config.toml
hidden_size = 256
n_experts = 32
router_score = "softmax"
balance_bias = false
max_seq_len = 2048
train_tokens = 223000000
Below are experts of layer 5 (counted from 0) of a mixture-of-experts language model. Rows are named router (the router's row for the expert), up (a neuron's input weights, with its number) and show model dimensions 0-255. Each number is 50 + 15 x the weight over its row's rms, rounded and kept within 0 to 99.
Before each expert's rows: a language model's description of what the expert responds to. This comes from a sample of Wikipedia text that the model never trained on.

# expert 13
What it handles: A, an or the in "is an American ..." definitions before nationality and occupation words, also former, fellow, largest, Canadian.
router:44 33 28 32 58 75 67 27 27 62 24 31 56 17 64 77 57 34 29 74 32 34 67 29 37 44 29 41 68 35 39 55 68 34 32 64 53 32 25 60 43 40 43 63 67 44 43 62 51 66 25 64 69 43 56 40 59 36 40 30 54 56 41 36 33 39 29 76 30 30 32 67 33 57 69 60 45 64 58 31 60 60 22 39 39 34 61 55 63 62 73 41 31 41 65 42 53 65 70 51 44 58 44 24 31 85 51 50 59 68 50 76 35 71 38 61 28 50 69 84 67 62 47 68 71 62 60 52 41 51 58 36 78 54 71 49 55 81 56 37 45 51 47 57 52 44 50 43 65 45 63 87 57 35 33 57 58 44 21 55 61 39 45 56 44 60 43 65 57 33 33 67 36 69 69 36 55 72 51 76 45 68 62 45 52 51 48 33 64 54 56 38 58 58 38 48 31 24 32 49 38 41 53 64 20 54 24 39 40 58 66 66 73 63 47 60 57 27 46 25 70 61 52 69 20 28 73 40 74 65 67 42 62 41 54 47 40 44 49 61 45 51 65 81 35 48 53 45 33 50 39 51 34 32 57 46
up0:35 57 48 50 23 23 42 52 42 29 55 64 65 40 69 64 25 51 41 48 59 69 26 52 48 53 44 69 51 66 40 48 60 40 36 55 41 69 66 22 61 68 47 36 30 38 69 70 55 17 37 60 57 34 37 90 43 71 27 34 50 58 66 65 25 27 44 51 75 67 32 46 53 62 56 18 41 38 31 46 54 53 70 66 81 61 57 42 47 67 62 61 52 55 43 41 33 58 34 49 27 52 28 51 36 64 80 37 63 37 48 66 28 37 37 68 29 33 48 51 86 53 48 54 59 48 43 39 21 63 60 48 67 36 51 55 60 48 34 24 21 53 58 41 43 49 52 26 55 58 38 31 23 32 59 67 59 63 46 39 32 55 74 48 73 46 34 40 32 62 54 53 64 61 42 36 35 55 81 46 75 58 48 67 49 50 46 40 19 42 56 66 28 38 47 42 19 40 78 61 61 43 44 41 30 60 53 62 71 73 53 22 38 60 36 51 20 78 39 54 47 38 40 58 36 66 48 59 71 64 60 33 59 55 32 53 53 50 54 68 56 79 42 64 60 41 72 49 83 53 66 68 23 44 62 22

# expert 19
What it handles: Numbers or pipes at the start of lines in ranked lists and tables (99:, 4.), plus sentence openers like There, Its, According.
router:51 47 65 42 72 59 62 57 63 69 51 50 30 58 66 46 53 54 55 59 60 83 53 65 47 56 32 45 49 87 43 62 62 43 65 50 64 27 59 46 67 59 44 67 50 59 34 67 27 54 55 58 68 71 24 62 40 27 39 16 93 56 60 64 41 55 39 28 45 72 47 45 29 34 66 64 47 31 70 66 66 56 55 28 44 43 63 65 49 41 43 18 54 51 65 37 58 78 52 38 56 48 42 47 25 57 38 42 20 46 33 51 62 67 70 61 29 50 53 64 47 28 54 53 73 18 36 41 62 65 57 80 38 63 33 67 53 75 59 66 80 49 63 50 45 66 59 59 61 76 68 66 68 65 49 43 49 16 69 61 54 31 47 21 25 67 51 54 56 51 27 55 39 47 62 72 46 68 56 49 56 49 58 59 62 22 32 35 47 77 17 56 56 58 53 21 68 52 31 35 39 41 61 51 49 53 57 26 45 57 57 72 55 70 74 58 16 54 49 47 19 31 51 41 57 33 42 43 77 54 49 60 45 76 65 56 55 23 40 32 31 16 38 56 32 53 45 39 49 49 46 65 55 28 47 74
up0:57 28 75 45 55 56 47 31 58 64 22 61 62 71 21 45 86 36 48 40 65 19 55 41 43 48 54 45 40 58 31 61 42 58 55 36 61 29 47 46 50 22 50 47 65 30 31 83 61 56 62 33 47 55 58 70 28 64 34 43 27 23 50 19 59 55 68 44 22 42 69 59 64 50 66 51 41 56 39 65 76 72 51 34 24 41 28 61 30 37 42 47 54 25 52 49 39 61 32 53 66 27 43 72 44 34 53 51 52 70 56 21 59 80 59 35 56 35 37 64 59 58 37 58 37 54 29 57 38 48 46 50 41 29 70 48 64 56 55 48 56 29 39 41 68 48 41 45 59 45 49 80 51 71 47 30 33 12 30 45 64 46 56 66 67 53 33 64 64 62 72 26 32 66 72 52 33 51 60 49 46 67 47 61 33 65 47 63 48 56 51 58 63 52 56 31 41 55 47 44 65 66 65 35 73 49 42 27 90 40 62 61 47 38 59 90 52 45 31 54 31 36 55 63 38 54 61 39 54 33 38 48 22 65 53 47 79 32 16 57 36 13 33 79 60 50 48 59 23 61 57 36 60 27 35 44

# expert 10
What it handles: The, this, these or same before nouns like season, year, century or War, as in throughout the season, after this incident.
router:50 20 33 60 64 49 73 63 42 58 46 55 52 70 73 71 45 41 85 44 70 53 59 64 59 47 60 80 43 67 46 44 64 15 54 48 58 60 34 54 58 44 63 48 40 60 43 68 45 50 51 72 53 68 49 55 31 44 44 38 53 49 35 47 35 24 30 64 31 52 34 48 64 45 62 53 48 66 56 68 45 31 24 55 47 40 53 43 29 68 50 31 46 71 52 70 59 60 69 66 52 70 38 36 38 70 61 56 55 22 57 35 63 47 78 41 57 55 69 63 35 71 50 49 55 40 38 69 45 26 51 48 80 71 50 75 60 47 17 39 65 57 46 36 17 25 34 35 44 74 60 27 48 38 64 46 61 51 41 38 30 44 58 66 29 53 49 56 30 82 25 52 65 59 34 58 37 44 23 57 53 51 50 58 61 30 24 39 47 20 55 46 15 37 71 69 67 53 73 50 63 54 64 35 51 55 44 41 49 55 69 35 32 67 72 57 70 37 66 62 56 58 53 62 69 29 33 43 38 08 52 30 26 43 41 30 56 23 36 71 38 60 60 66 63 38 51 31 32 03 31 63 51 53 44 27
up0:54 55 39 36 47 56 75 82 33 41 43 57 75 63 45 41 55 22 55 65 58 42 64 89 41 55 78 39 48 70 34 53 57 48 48 31 41 77 70 65 52 61 66 44 43 27 74 29 58 74 64 31 57 29 48 44 43 28 32 48 64 22 48 64 30 62 94 60 55 54 53 54 80 48 37 75 23 56 52 45 41 68 35 69 49 43 62 44 48 64 51 44 58 69 34 48 60 73 39 60 46 30 55 70 46 59 41 49 52 40 41 91 21 49 54 57 52 45 42 45 73 54 65 42 43 43 16 51 25 50 61 52 44 57 80 50 29 79 79 30 73 45 34 19 46 62 60 27 45 63 26 33 35 62 51 67 57 30 48 42 46 41 74 68 80 50 13 77 84 52 58 39 55 66 49 47 32 50 42 53 46 62 41 55 44 51 38 45 41 41 46 19 36 38 34 56 33 46 66 59 73 49 58 59 46 48 46 66 79 70 63 28 55 72 68 48 58 65 60 58 43 49 54 58 43 71 67 39 48 57 83 62 43 63 80 69 45 63 45 58 70 44 39 54 59 53 62 56 49 34 61 66 41 43 62 46